python train.py --d_expert=48 --hidden_act="swiglu" --moe_layers=[1, 2, 3, 4, 5, 6, 7, 8, 9, 10, 11, 12, 13] --router_score="softmax" --normalize_top_k=true --routed_scale=1.0 --balance_bias=false --init_std_router=0.02 --tie_word_embeddings=false --max_grad_norm=1.0
Below are experts of layer 11 (counted from 0) of a mixture-of-experts language model. Rows are named router (the router's row for the expert), gate (a neuron's input weights, with its number), up (a neuron's input weights, with its number), down (a neuron's output weights, with its number) and show model dimensions 64-127. Each number is 500 + 40 x the weight over its row's rms, rounded and kept within 0 to 999. Numbers have three digits each.
Before each expert's rows: "gets" lists some tokens that make up at least twice as much of what it gets as of all text; "comes before" lists some tokens at least twice as common just after its tokens as in all text. This comes from a sample of Wikipedia text that the model never trained on. Tokens count by the router's weight.

# expert 17
gets: "0", "1", "9", "5", "8", "3"
comes before: "0", " |", "9", "8", "7", "5"
router:496481507524508418469494463443458579457405555470467592473519496574401502522535449480474471463455550473471459499474585497488509526508443554502507468520562477476576561501489523483587432490496499
gate0:504479498474530509469514528524442402467549518435573577567482524526462427511484493437477449516467495449496580472494435518559513487510514496559507473461507456419454571501471518479496492455478409
up0:486592531475491576514529479480493508439508504503474428504490560443521523411485528559453523642466533545506413558500546534445466500503563458570483416505546483462555486511499435521471501463503567
down0:531445530555469488478485537530572470415458517493495584551512537535506549467531483504516486516500520476476530426469538498493586445525564529455558633437430517429525482467563518525442549474518431
gate1:467453528484504538523457479508484469550514515522509464518492481489524519523508524466468468478485568519468493503517613413522509498490431462573544512520481576488503514459423491494518471502479490
up1:513478505446562473534494533486463484531520487505406583484503525532577549434534457497585466598502552549529477493502431519496504476494563447496535564473506476482493558516502482509450540496465458
down1:470510569453469517523509473484454505496513526565425510540456481616526496482495474516539467521436531481466551531442533518462483494408492467464517498493353544526482494482572525559559534442490577
gate2:521543504505479533514531540541491392497521525433547504471503567531446463459489501483558490506470513466524423392574513520474460496540556489420482503420461480551499476489493554463427476565482449
up2:475518555488512489523489474502512517502508503459507487544470436458523478525506465496463508498443499506548572506525514466424509480527527592468460449526507604462454529533471460438486499526467429
down2:478483567546471547479447480537536554564479477486566469475480485480542477425522561470453442474437530513510478507535429517497476457600525501453489452512463559556505503495489508478490487502538616
gate3:488531503515558509553496575529498488500428539414456442449499516508492461441570498522445554495598500507507507512448595440614539560506463498451453464483532543498459474509482513508481492563482605
up3:460496485507496492492516523508497476513544502491504481490450484520491514477517520492554457564423476547549619499466463570520516518510521490487529531527495527476485409470455513467475585448551513
down3:537519487405555478535514519519518463481447537530455531444492486458464526524518451492522524534422523483504540444448529459448549529483434457495465454508420539493507564533489503527523540472445464

# expert 31
gets: " ", "1", "9", "2", "0", " September"
comes before: "1", "2", "9", "0", "8", "7"
router:552514563568525515498540534417460537480523497532565467481513555490506548402528502495409520521515503451479447511501495477498471471493546514503541465492486541551460510568473407586490493540543528
gate0:495452486526433522489509504476514546537508536561455408482469435501510510469545493520518419468519466545526462489502435532515436576451515500546483515506482626499483502499494450549467435521528580
up0:482506560503453568480499518496477477547558446509534550520488571447527513433538603493476578506485462502533468511513518538452436547487516553539486469521537430512520500477396477551494469508466428
down0:488515517517505489493503478495472585511513451491466491414502510526538513511547476508472497461475461467482522525514450492449486443515504500479534494509408508533447497483524478545549464447507458
gate1:447494548482516502566484470482547540539562564504593485480495539533605481555435454602495510509521499500459553544487519461457447503480479547545536512470548485494497591504496546552493499474423528
up1:509522522480559524524554533492507521461531485575510467480493552515526565519516515484536487481463476513486490518526528502360469481470467525436449534479445425514510566506580454512512403551512598
down1:462500489462515480467493543512486490462439512473528432494509489454511477519528435559422539472444444529408452535571566463518489517543449480516484578445473538462500424490495476546483525465549453
gate2:545448482586516503526486450490455524473432556496529545570575479521511558519466494567453493463494439484526449529534550520537556485494436503491459484487509489476490473583585479538491534512548526
up2:417552516473552514530510526404537506475505486477373489485570503380573524497518526533405521499513533479525516484545595463529487520505491523500477547425567502419496517472590509503455499517457497
down2:511501514486491467577539537458603519543594479551538484476499476480447510510411506538557490529441452416513536494483497524521527530514503551552502537507480435486518520390524494466503434472543533
gate3:437553458528529462522521508453458529478435471527548453501448457457577512494419516492569481507445488419469491520489470472511505490512485454429517548496512509567533437527500429529445486587450460
up3:520490522518462498564533461481468459508483533582479446497465480429469522455543457472513541494541547479528552459459431481546478514435474505652532537524472544532542477497449532457551498452518457
down3:482513412552467489575541509545564497519511502548510458480492513441505482489419542552475461531527518570471440492555515510472466471527530532540515556469518593551538419524480437429462576584492508

# expert 0
gets: "\n", " |", "%", " /", "′", "″"
comes before: "|", "-", "\n", " ", ":", "==="
router:475511443435468447495512488526575460547468464500534502505503546527512534483490552515513492498493558504499414472531505450469504446466508472577500518504438423469490574477542469560524509512444488
gate0:439517547504472442495484490469495562526487485512535538512506472517491484488502523491544481519525522519509495460483498529464474507464495462549499527469561503462533548459459544510494521519475462
up0:642598467487440531459505541451497516501533446560491494527479455513433487498456514442593533533438550517498560460564433564532481524463579517494456518494481486503527482518509528484498534475540526
down0:497441489504548471515518529487453435509469493502509520435509440528481587565523440496472500542505530447435530473524520498557495524532438470470421552430595519527511444553511539466493477461485410
gate1:482478610401521499548468442438478498495465507490453475526474456470524506540485521518471416485518533579523503585524493470517500454548493484554545446497513500540524538545449437505500467503456572
up1:498517545486497475515557415446504476464498441483488418517486503458419511455480514459539501495527513555500557541514483575459510494549500487456478444537528448524587570525477487487523527549510503
down1:525464542562545481572536483471585500574462498477497474529447441452447439505590479489528495439527525451496586535507456551448523521460487430470458506456479484484571475469476498553426489525499469
gate2:506565537502461523555479448495505474512507559531547499503532483470525520523503524554494518517444559451499448532509511468519461469445528498514405468538478521554527546455515426498530510452489511
up2:488479493509501496564453508530550417449487525438506511462548485515515515545499445556494467524492550477524440540509472593541538558470473468497502455476475465499521483478530471444484489478480524
down2:545561475499511517526518466519506555477478448583557519528505513445486531481571487472504468480512487447491473581475535419517502497519533451459460522552551495473436490459542495557602468510496540
gate3:517507506507478483474558488507426416518563470530410511525575519567488539449540488525537576538530469486443491460513435454458545476467502568489552521569507499512534499503502517410525464526493533
up3:504537473508480485484512499519521500555484563464439532491545488530502538531503482463487488493459488525548485590494487464468470495458539469450588432541448534462521514498524495509591548500491543
down3:450451493481547463501503579515502489503590540488526464518551429546516474478464501464556413515432491438500496556524464506556538560509487496409511521502509518516495493535532491468432542498542476

# expert 11
gets: "2", "1", "'", " ", "/", "P"
comes before: "0", "9", "s", "1", "2", "8"
router:530547469435542517501540431440450542561537505462522492483502531504558522533475565524517513588359562482484403473482501512521529466511478500480500487421515550548496509588486518552496497537454471
gate0:574447548498501508496458464483521497567564554525476471440500538567502474431513596481593461526528492484509489501522597517475475473482449522502506440426540496520494456517449547453485503526495551
up0:494489536492552499471483470556437505520493534538507459424482549502470522519480508469489457429543488390496464496510552531579454558586476475478514468487534546523445531496432530387442510487479456
down0:489549443494437529569482523482444519490470496455458482466540464478486458480413509532501490572521538512503483519475496518441489479459526541428508476534468547496519439494514439519576456530475531
gate1:567506494517520506483505505511538454562578523476501619480460461540530483561496538499589460587468469499538567443479558496473499503555502510470507514450496533550551567495505531510527482471558459
up1:508484467477510548513471506457500460501473518504500561458481493472476540475556527518508507495506457528540557525459423466509553440420470424512536523512533555464486460534557568441502538451484500
down1:493440451472480512536492492477530511531504499457512556517420511519597490479463482553532625510533547463461508543454474503477443503561526467474527521438457483525508492460427379444476519473527521
gate2:571518512536516462504479526446509488497495519553552482475454517524475552466503503560533545414506533521466510508440501460531475511544544550497490553508436480543513461528445474499478476437471490
up2:505529515460564555493536467460468475423488511529468509482532373510582503512448526597579556511464470496501401525471514516459564526515524508460536504538485509486560463508536474550549517521450379
down2:470579524471466563433500470430527539517486478553490435517515524479406456468450541455483518468521538417498491568460544458557509500546503464443549459474579493501503440501499537402529457545531552
gate3:495438514526440505469550433531503531418518535508488448438506446545527543498572427531470543500529548511486519505465511401521530559511538556536552545488439504518515511561509483525504547432513518
up3:524433559533534510499491565517549430454487567491501511437472527508543529485480470489587488518510444524445529540523464491498494551524519495478488571500485445537443451442477575508463480553579519
down3:497419492462564517450617567530518484498455458466530512466517524509503511491522501496486548480519454558529510538526573424474421554595562475523480501552522421499510534487552541545409490446540539

# expert 21
gets: "0", ",", "1", "9", "2", "8"
comes before: "0", "2", "1", "8", "5", "7"
router:473477545455514450490460529514515557522422423488488535458489474536541558527554495507595524440417523501509526509497455495529514493438541571479490504511505558462535504534480487531523499485487476
gate0:501497446464499512501446517549458463526458507462425537512513532527537616555465463526530465514552512457505513595483452518438465513493476517476478514432560555531537497467440497558479546531454481
up0:552564549433479461538494549504528492571472526491476531501458411489522488494510452482456459457475550548524495524469494506487478511515489518530449526566541434458454500422451474485497531483472551
down0:497497564494526492527537443388454523517504455542491462531554499468569458531518479459528467550475561485390523445533569546488520401477472468517525435532504465487469501467521480489484522531513417
gate1:531506546474501486482507508558508463495541448525625490546421484479481495466428501491536433446508477537504525571527488465459536493480495486502478451502460515433509478420476455479454469455513453
up1:514481581516457479466500536502449450456501476513496540486532520521469466460490584532407519448525545508520452496494518519470518493491463488520524515534503593510518526475509501528489513424572527
down1:482495490525486507513479446519386429548445536541516525495482483475436488501486449624551484550518565534481512524563526515536518576488421460492578438532571469467521443547497510479468510494523510
gate2:465544504521464516434518502530428543502404433496536486555478479461466502433463528474485483523506544564508526450548459428560554532500579553426523529405474474472522453433474517450578465483525562
up2:531493429545478456505508514494472494481442461458535548471544505499529455483496493451546477510543565493474589493534486494483551526480441474486493500456501444444507524580484569544514508463505460
down2:517542548496533490510545499528512508545590569457499505511452521412492509526456484481464489499457492473552514501591503529544508486438532458483473482421453560478525473501537489510525485503477443
gate3:447482532535523460542524553504529529524510495485520535466515493461540546547479499527522530476479540457501523480488486425551570491480506462497454487465453436585495538521538556448518476439533536
up3:475527493477515545509519518501468520504488517510589487557484513503483505525486462507501517429474462526549517536481499448563530527527550500518478535463480527496475467528479492472490507492475525
down3:470479495489528541523444524550512440474582543470552504473466438486541519479501479551460534432546499547525542474468520564600392568420492490546439453502513447477450478497511518515510551521493520

# expert 10
gets: "\n", "|", "–", " (", " \"", "°"
comes before: "|", " ", "==", "The", "-", "==="
router:551519526507480470432481536496512472526466522474483473486527547540520533488515516487486524405532406473430484439547488551513474477521568484581524519487559467561495519494564518492498536502527521
gate0:531506475484480515538505523569531538475541572487481477546497539502508491452538491519507444535480620597497566506501477519403522456525474517563506507551427483521512447510484477449536452411489462
up0:535496458450505497469539521525529532543506514495472478522501452503510462476495516553462480500558513500518522480538569530482472487478527480400506509435489570463509468455556452486557476473496532
down0:547447550487473512497563478491547548476583511551419493484469524552448450468464489461441526445526513496524506509475517504519527498519480482455471502473530448523476533531553491500536523509507456
gate1:415475520515476454487458476552490476500492487504471505495506516477510558532477489507486548474528541525489526505532579479502533490495543467518467497456516493461495488509468548493549467561568490
up1:511503437491414515486568474494560522406572468503515540449470473487509479551489476562506541510505453529547458489452550472537492503546463399415456544526576461497465404520541538500472510532532480
down1:464569498541468550456408494480475458450488457523403507548504466490504449551530494508531506488478470528532492569393496503534454536473515468490476533521455504512472508522472427504521488451463464
gate2:451486493542482514500458484451469477461483524512419537541527469482551513508485503532519513467487489481463547551474494519491381483517489501512469522476549447497538495514536533440469448552477414
up2:544467558410493423498504487486546545492515514491513581525499506518540559480468469472545485510491534524509504460491491619409573463569476538460459472498512529518476496455462534505547501413582464
down2:491462466533452468527512477471520424456488480448528444507562525513459598457546539480517436481513505468483503532477502481518487469533433509477540506473483524465524505525494542515517533513517569
gate3:515532470438461493555538436502450526552467495441521476432464484450525468530512547488439489397567443503501530491484453510436517486507447508525448518537532491475533507518475571509443494554447502
up3:464489577565522492514484504477540515496489476534487511516591464476491498457525451500470537527495485477538468544490514428484551511511495470506500481480529494554484436526492420511540509430473520
down3:463478396552542394541462482501506505523477435473522385470536437528480486493449492470507457444502617472559473452540503468482519500519474474502465448460432487497496475433543506491404446462518497

# expert 15
gets: ".", ")", "\"", "==", " =", ")."
comes before: "\n", " |", " (", " The", " He", " In"
router:501494532563512490522531516525468467543501480606566473521539540470448465573521550498445499443490484510525526448471513476513547459504488498539573498529529438496511502531503490476433501553466412
gate0:494522549510453478570499467480488452454445523510491527424573463524583560542561424517512511405518498528464473468490499494519549518470522511517602464514572432518474512536499526452483493456546536
up0:498433512555576416500509581538459533438522542530464492492517460501537497451498453417520515496512484496489551484460491496492512492521506471495469469502518534417545521476486522524546484478470488
down0:524516469510512531532552474549512449521482488474547495509493536488410503547517504446511451561483522548529481473488472531529483437506487579467482534556499488486487467486571437556545506449472512
gate1:510506551509475488585480525499519440434495489483535491423524467504466539513494500482499423499447549563553526527423439497544487527537489450585486544467497432475531467492396539496429521551456458
up1:462550473461613510525500456450559523469523484486542506495514544496475500515567530486536511550443622510539488461420493471445425460515469484489556598437481464512473489536356463504487462494495488
down1:443482489534449500490503415504532487457510411459504458531510474495444477484466486483467505505467503518442442519490518473574499574408522513503554536439425523474547496530539475532434424554433561
gate2:453507528456496494542536469467498557488467491530497527494475530531479481595463570533450491569489448508443544529474526580439569450518466515483503502490540472520578497463513502579459450464509545
up2:487474508445474544524492522518459446523525452542519516514472462463514463492458564415444428537494428463533577460560477541512526451509496466497593456536610489439513455395487552421480494486562403
down2:457554460519528491442511475446525525469522507496529562467520548497484516489479512534513492569533516473533487513499489459487558488474514504490490436506569587469473435526516420468498485540456544
gate3:417520593492488436460488505601423532493505470534548464563478405477465526452497517446498513471548544529533549458514558501536539535472477512497459486498537459463460570503497516512549522491480522
up3:564518544586525535482457521467503496484517545432470478516465467514525506472570477547522517549531447489547478474475453487435511432576551509455508443518457555483514448510479474471483478441496509
down3:542523475523405567489493486505514445494527553577522439490509455418567517505493476479547451466536431518523492555603518477507452525452449460595453464389426500451499554434448569491538507495477526

# expert 8
gets: " the", ";", " |", "s", " his", " The"
comes before: " ", " \"", " first", " —;", " second", " own"
router:493512496420484547548459470372503411583473521475531442512431498470528504474532501513506460525495468521515505457449480538537452472515498534509565548503489438472460429483453521498454485482485509
gate0:509530499582494514497500494540502446533455520531444500579494563546460540492493432464488476558449519595429537560439527495546543585500478553529472480521498516498499468473603529459436540404469406
up0:525454574481443557461531514466449554527493476408466526511557453498593477503514476547510519525490558530469491433485509506568491515530478544488531462493448526542530584483462455509391494525438495
down0:465524527466546529494506460540455522488437530493490520508415561486418620533523493451556501500518521525493515487499444512532578485504534495492470485471430447459490442575493544479506521588467502
gate1:470541468562519536503499521490561495527532594459534529542478567559546514573531495519538517453539417522417557441519490501520488513545465505462496448473496569501551532467480498483452541519462502
up1:546524552480464556513490544534536566528572517469556469490508496468569470496448499490482452485499477479463527526491463469439527501490490508512425512495554448539556474505449488553507492517486453
down1:471503474550509478464497406476482506534421536548486530519551491491514497472525486434495600457570442486463502474495573467430462521506522556388491553546474443451512460419485561519557434533493472
gate2:486456482444480491490486521463475501435505489498353458496490528483484458465490473467417515526595537506483520532443463539416501497544455449481528441492532437475480517576537516530540456471536468
up2:453497565518512478529533504533499507523544508512551562497451503478550562465533548571544463494486492486531528538499530507636489443527545544473483489527480452491498435551517474402452506527484552
down2:511513452558434498453454486542505530511522524479510475500600478568516505486493457512543624472513434547480523465479455479494491411464419548509547475547438472539470564449512516515555517506537456
gate3:597524545510448506573507497528489473535542513441526532553565455530450525435520466419464489526464569507436516457431478456540537486469506420537476503519495574443509521497515503449484545480505498
up3:468493489551431513417510506510500549511515449482537510446467507514446545517513566502477501582460480497480488549540489497486465462553539533487524514469457544568504500544480465507520471500555525
down3:500488440464525511497499488455539513541537496508457469465393475542556571477516490496535406554506423492536529527478516483524494462554555490503474463552487583559541500542422515535508457489461559

# expert 23
gets: " ", "1", "2", "3", "4", "5"
comes before: "1", " |", "2", "3", "0", "4"
router:565509586442504479524482519450532467520479479499496520522505488515506483488500459483451476488490551542498456413571523440511488436488577564528477469539487451471486570475441506463486473526518512
gate0:494451532492497495511515543524497560541485497514465437547472491486481525571504511507515578483498531551465494527482453550447534543446532550526424562477550509493530554523520500422539501483495577
up0:490495472450481470504455615522509594494522530453452508529523467549494553522489417450453545476523508495549431530538537400499524566443527471486503498460442498494455479458500455530552564510440469
down0:484499542434469534491463507534406520460546528506449558464503622413504480527483511498497495476475490522485496489554480456521431487456471504620544447530452489491484500522508480456443470543497454
gate1:558465463433512480568512540470487475451525542475443464467524502514570511507462417493516582539533561544497483532497546528500528529511507468483496568541475445457499523500411487480506467507502456
up1:529496490530448537482507517503520525486488539496440532499528448471459584471502482543449473456581543460508511521536445538515519473515519561502518493517473421542515408525555455526501564474452604
down1:491514426556465574528498516513462479510542481498545463449487482515539503505514496462515535473511507539430529482477513512461483474510499465439502518523444489509508495525508534451533484444535489
gate2:506526431500540552477522507561511510469458534497508490495436473489522506522400525519463465545455528477496513477445478511551553511476550527570407489418515552446449490417431542510537457507467525
up2:528526440542480519463489474462542401535496516471518543532428470421441518513448559497506552423489529474534474465481538496419453483442470501429471538541515473515522520529594496464479493531483496
down2:548493520568531467486492448579446491480492527495521449517498552518478540484595525502471497491519473375474541479505487552533530544475448507400526482555442508488467498545519536447523477523437517
gate3:493484510470455483557526432452460519557531525511484489526545492496553486448503513503525451428509497528527479472508494515552420503550484466428509543546581440475515487432555478494567504550498537
up3:569446499469506534574494483485496458495547510520468545537546496511510576421554410503459502484524496500469452523459479510497536574559539426497543569527487521502469524592508502375526498537530463
down3:477511549457448556558488510503453487417472520591502420554551476530476472460590476504469442501523586518505496510502445467459558522548526545430536497464479519549512565487495521526477456521483559

# expert 6
gets: " |", "\n", ":", "==", ".", "==="
comes before: "\n", " ", "-", " The", " —", "="
router:510499469512576540553513510519464516529492471507489505498565477486513540521504543515523534547370510494462511602478494519521530535502509561594565496455496464514532471541509539506453428557477436
gate0:517486466500468504505507542558453506497578502513421473479516564528502546489528516454451459490517462486546491503434528538507541520515507407518521455491533453562533489410506558541542494521554526
up0:475432543476474469475436484541490509502483496489509404525442469444486460552493488531579454540444449488517451481469477511483496477459541529448472527523497518480440439587488417474496520553497502
down0:517467546547441480494442445445528517589533517493483516479535474465488542518493561532461476480564490507557509512481535577497395464511503515491400515492446530494449491453526585408474513496539506
gate1:491496446519499518534497500510430514414506547491438426509513488509448513579555530500469453538450474428483510515554520470422458511473491531536492488423533471450523465501465493558428525480481578
up1:518487579463504472575525488541479498521467471487577508548465435508483536458422549527475503426511471497520499512513514487549448513454497527523476502498497473448506528567476473567499529495455505
down1:504493525562486492448508514484508559570477502552498462564559456544488500532558527409498533483486491498545528499523549482492491534541479502486431520474472494551536456400481479412576453522465531
gate2:486484454536450506497542482531470488487545530450430514442483469508511416444488447436482534473468506494529455514459515505531561501502474484461526526525550554569480467507468490457593441482505477
up2:532467506442539441505522544467459517533473504504534509470483485492509545491487451480516493426464453471459493522561515442450484576468552533456412533565487571561554497516515476490457545546492474
down2:546439525513524473408540493491442455545503546542487511555505486459542431515478521466534487537379525560491574541526451519520519489452540501533483477507445543453503491445470476467541501458520513
gate3:517577464478481502489518529466553485524474517528495529472583518558481482446504498528545505417451559481436523510568554525454559563482531483532564456569489467489471519452492488510548399564518474
up3:511493516500526472439452434424464528513480482527551494456458494545498485495493517613526482458467431504511444509454526461425473532459534509461533516507510549472519529454474422548494561526476462
down3:493494461550546498514506445487471491418470510474448479505466447497505526454481541536527452529418539475536488511532520454478480437465489585525467526470553488465456466497488425516490490556481486

# expert 16
gets: " in", " (", " to", " on", " \"", " In"
comes before: " ", " the", " a", " be", " his", "born"
router:443481487542483485511523478435570526463560526436602497508546552536491461424474541520549439494509549546535499487590470528471521501506467518540565521520528552560523511547445472502512521550505527
gate0:545521474453504525515494479482543468517472490520488532422474557502510539533515559609462465433426488541563454526477537512520424527574497495571447497553452424498501501468496574489507462494480538
up0:534530514561501520503515494546473547512556479540443518467525455508514419493445515476565463456459439594520550506495497552536573487489505503480495469437437478480514447481488559460522531533557567
down0:590505483491477500546509524487519483478533507518428528467492501412535509478503459534430495478467485489605532497464498558477495464494469414494554568557472453520487518494473484427519521481481537
gate1:399521423438534529528396466498559492489479535439469517498518443559487477505546483506581540486539528512532467460478437503570540482606507499461517534568496554517514488484595421433561531512515467
up1:524521586526414492518466486481498492547522540395505468530433482538510494463518531505579491418483518551493478449545476494536547543530539608476519500454445549518506484511488548473503537547490540
down1:561439494485531509484536580534576497483534594559494499475576446582547494417490512469484526529498585555579517507506540408489547554455430543499512482507576413490497463508520458552468486494538573
gate2:438475541556578490477524554462462437499556560508545518544479497507455470492504466521503474518443480526490438467484486513457522506448465485507602578445493384462416528542485551471551534505420533
up2:459469553488515492485530433535441511467456494462468547544554485523460505469427455461468515514575511519461527557488504466453519518507483503401471512541479471474500525546560451546472493488545544
down2:499452527479478541478490484481516487429561454395571447506464471544510479491506501565474500475503516501554542521511507500471550565568503416371459505428516516513524499499501517502498541471454515
gate3:472582443507452588452562428509495527507529510441457490487473511551513544525516469482548490559471482457510529491554535510475542539495460447500533450520513486563448475524459535444585592487479459
up3:485519540400467515516545509424503464527523536520530445546486413536499539550521480517498493543511479488508586497529499526536511432545465483463455451470458481459504444504529584575525487512484483
down3:532485503471555481455562523504499568420466519372440500431472527451601467547516436508513535511479547471478519453490490484513401517406474500505475479528461523433470459556425523491530516524486433

# expert 20
gets: " of", " to", " and", " by", " for", " in"
comes before: " the", " a", " his", " her", " an", " their"
router:426474473525529459545462418523573532496448526479485492491478497464497503496443422538531526487451516585514451554503548458474457522485442483487582558487564478479540454470465480510465504469478490
gate0:599476437494491534471422467553551497447527556559491486489434492405487465473493525427576527493538541476481431515434517465521546480486501524547539574505471534428484535469393484490491487467550485
up0:447504491489551561480531483546552588470469474514480498524464497529458553585502527454555475509569550470468504462540441550489450567511528449485478512485514487460470525555442535389448444508505470
down0:540528498473507557500455482557489492548465535521490493486543521461472516451509532456452471497503467417510499462474459488525544497463433489448487488551452542579549527578450500457528494540541530
gate1:529562523504440520496498484501439510458497481525524497473519531510494509474521563493586450440589525576500472480530474520473468477533483547568522494448448483481451503600515466449488535524551593
up1:531497499462482480466500494484449522455484519521565510468484533463473521536527488480504505497491439507523451549497491466472509499518454528543542528454440459489417537534529528489510483531507563
down1:512527508488495531536524501488452513531423489496507523580609446491541477478523519538511440486523498528494531432508516547503489441571523521604492455475528490494444462520480482522422484517506507
gate2:423501481494461531490447555527451525548467571504451513462470442518473496548500474535453466527523525536520473489459554508524449544451496437527453521472518428497542510511592537510503533518538502
up2:515446485569485531529474489430493536512513452514480477490503488445421530411446436476489497526522528445553441453465451504441527510488524466431582416466515519532626529557516461525575458420538492
down2:558478480485439504509495455513553521545449576507521505519472462557566496471547559525550495573504501489540515494528556561452462436484488521534482493564473467449518468415463515500504503587438512
gate3:507491519490594573527505551505493482483428540514486500454560554470467470472472543530528474398480486470530405492470479485508457562460496451503515480518564514532506536507497423608495429566509475
up3:493507502489513477517504516484550546539485521511542466571552497463534532485468519508456506519459490571459502462558513473479513512449522546502614437491593501455450505519477563451516508499558478
down3:600471422540537475504524548466488515481552518494619513526515559514536490471527462428525503481548539504480527469514442516453571590549494523562521458527521509500519485503437529603526541467452516

# expert 19
gets: " was", " is", " as", " were", " are", " be"
comes before: " a", " to", " by", " in", " as", " on"
router:491468593583536550576465449515521462464486515542489485494524507450545486473448432540468482486468437512565476488467505472438512429526485527468498499447501483511501508532512529530502473502480434
gate0:460459547518579421493513514533428403519479478488471534549496445511514571498431474511490543529528492469521544516505547519560466529451468565478442476469501509485484559494529550525506439523459606
up0:480513511498481454492472545499525555488551476486482516488439523554555500504545555420567456427483524552450497511531522495452493453464529518499473474480462589462484551471540448526499474535539524
down0:553503551507481562516440462546483520479516501537486499524573525491520507485404520486455520479508474453458473508515520441545553515456485498506460508511463531543504459468520542497507524493493503
gate1:473501466546466614468469498494493529490392538483524514548484540513505466525503519538522483487471511479466448553560430518532527573536469561581550532500614462516478536515532523486522510487427469
up1:474492505538513528499445478374456480534489476480488535403490539460478403501414490497462510487497495468470478545476455468486522481464530536551459472484521445481514477579546512489465494524484461
down1:506527470496460529512459502505483550556440459466489543501497486523532451578492494557549528518437516517414482507553436549472436446430489472497471456547543398516478550505534424502513469515495496
gate2:506575557452466522531542488537525486429528533397388494547516524566505456475531532477515486472472545497496447514486528526489537539535477493529475536466473547493419475528519519536498498489487485
up2:511512527492520522467478550484509541528446491465477497479530513523596440530479489519431508567567474490541486516489531514534436442529493516498478547577473419481435518523508519587533524506454450
down2:495495470552485508484555504445567518450529438512410442440499484555559528472529500490464419471537480518541529537509492489541513424455529441449428509526494514539511535506454540449500499530538600
gate3:461522451512530544506396506508506475546485493596429517555483475523489497461560494470518487456522445523507531523452562468413519540519438520508500447476481501463486540491555502496491538539480541
up3:423549461526517479504534471434511493566527479450433498520452530491532504467424476482499510410508481486575515529430470451441478515479495553524521515452469506507476582542500443517484423418490508
down3:454467432466517491430581503426532523514517548508522540518477443446501481444463481528488512570482463461561509528478487584518486454479622501525429487486501508589471456510485530573449474537502510

# expert 2
gets: "2", "7", "5", "3", "1", "4"
comes before: " |", "–", ".", ")", ";", ":"
router:505488622444523449449488541472527509515479520445513566461538465493501545544479493508462506519520503518486537446528440506554487521506524490455462437462526518412511563449470542541557493518539475
gate0:426494483494493475490506465517472514531481499483514516505557524523500539451442478450458495471537526564527567574508473461557461528439572477585512511464478563465495510507513531504469568465562486
up0:488493502495522510543490485470516507523571452545464472528563508429468481519467536519500487469489511537561494481440438496419480468516473508495508568463551544568523533506528464549502485480510589
down0:469437495525520484422566536484493458512493578449477526508498457496482479536458452531442481427512549474448526530477539475547504478470547508507482506493412550462499487516507521496587560478440492
gate1:547447446497427524474441533434528441587517431452444556539474456481424478417468534484541483460447537464561512518485478553529449521475512506536451455519499514505567520517532531464448523459531534
up1:519448579478480539444426525486472502558464563581483455545503434509434500518512515491553556453450614556468505529435508463469444538464449481512476532456482566578445494442473452558451536487472501
down1:519489463462472448489440530524461429540454482492505459475481523433479618509580458546530538517570552456537511483543556501575451507431432547462407429551422475530501550547508518549532495510521455
gate2:460514529481469478457490468516475496570518502451448536472507639482492531525508569522466519505544501541550530431479512465509444480471569489451452492530475473503468425473480351484439474481538481
up2:464514475502523446514493514515508536475475543527480532578529434523552466536515528439549542537534436498527519495537502484475495464509535476519519487442478432438504538578488501479463544531474483
down2:515536509458430501476538531514473493488379491433512474548509400553438502394552514484563501532528488481532524491609532554518549478550499502514503513476503477464549436475472474466516490431505436
gate3:504470509513490533496475476442559414486490458506521456571461480457488468513470487394533504511506488531489491463531507493515493562524567534391517470437477538468498496480551563518485468418454512
up3:456466512508487514525468538502488445493532498504478470488494455486443550483486463468481481541525463461531517504493521491491533510478459481537495524510530539437542556573517538467483517477584456
down3:506557469413545482494481517508507501509544504491459428448485424461464546540575407591462472492424549487530519507532516507561501535482555527505469542525515501474513480502507456525532471460540467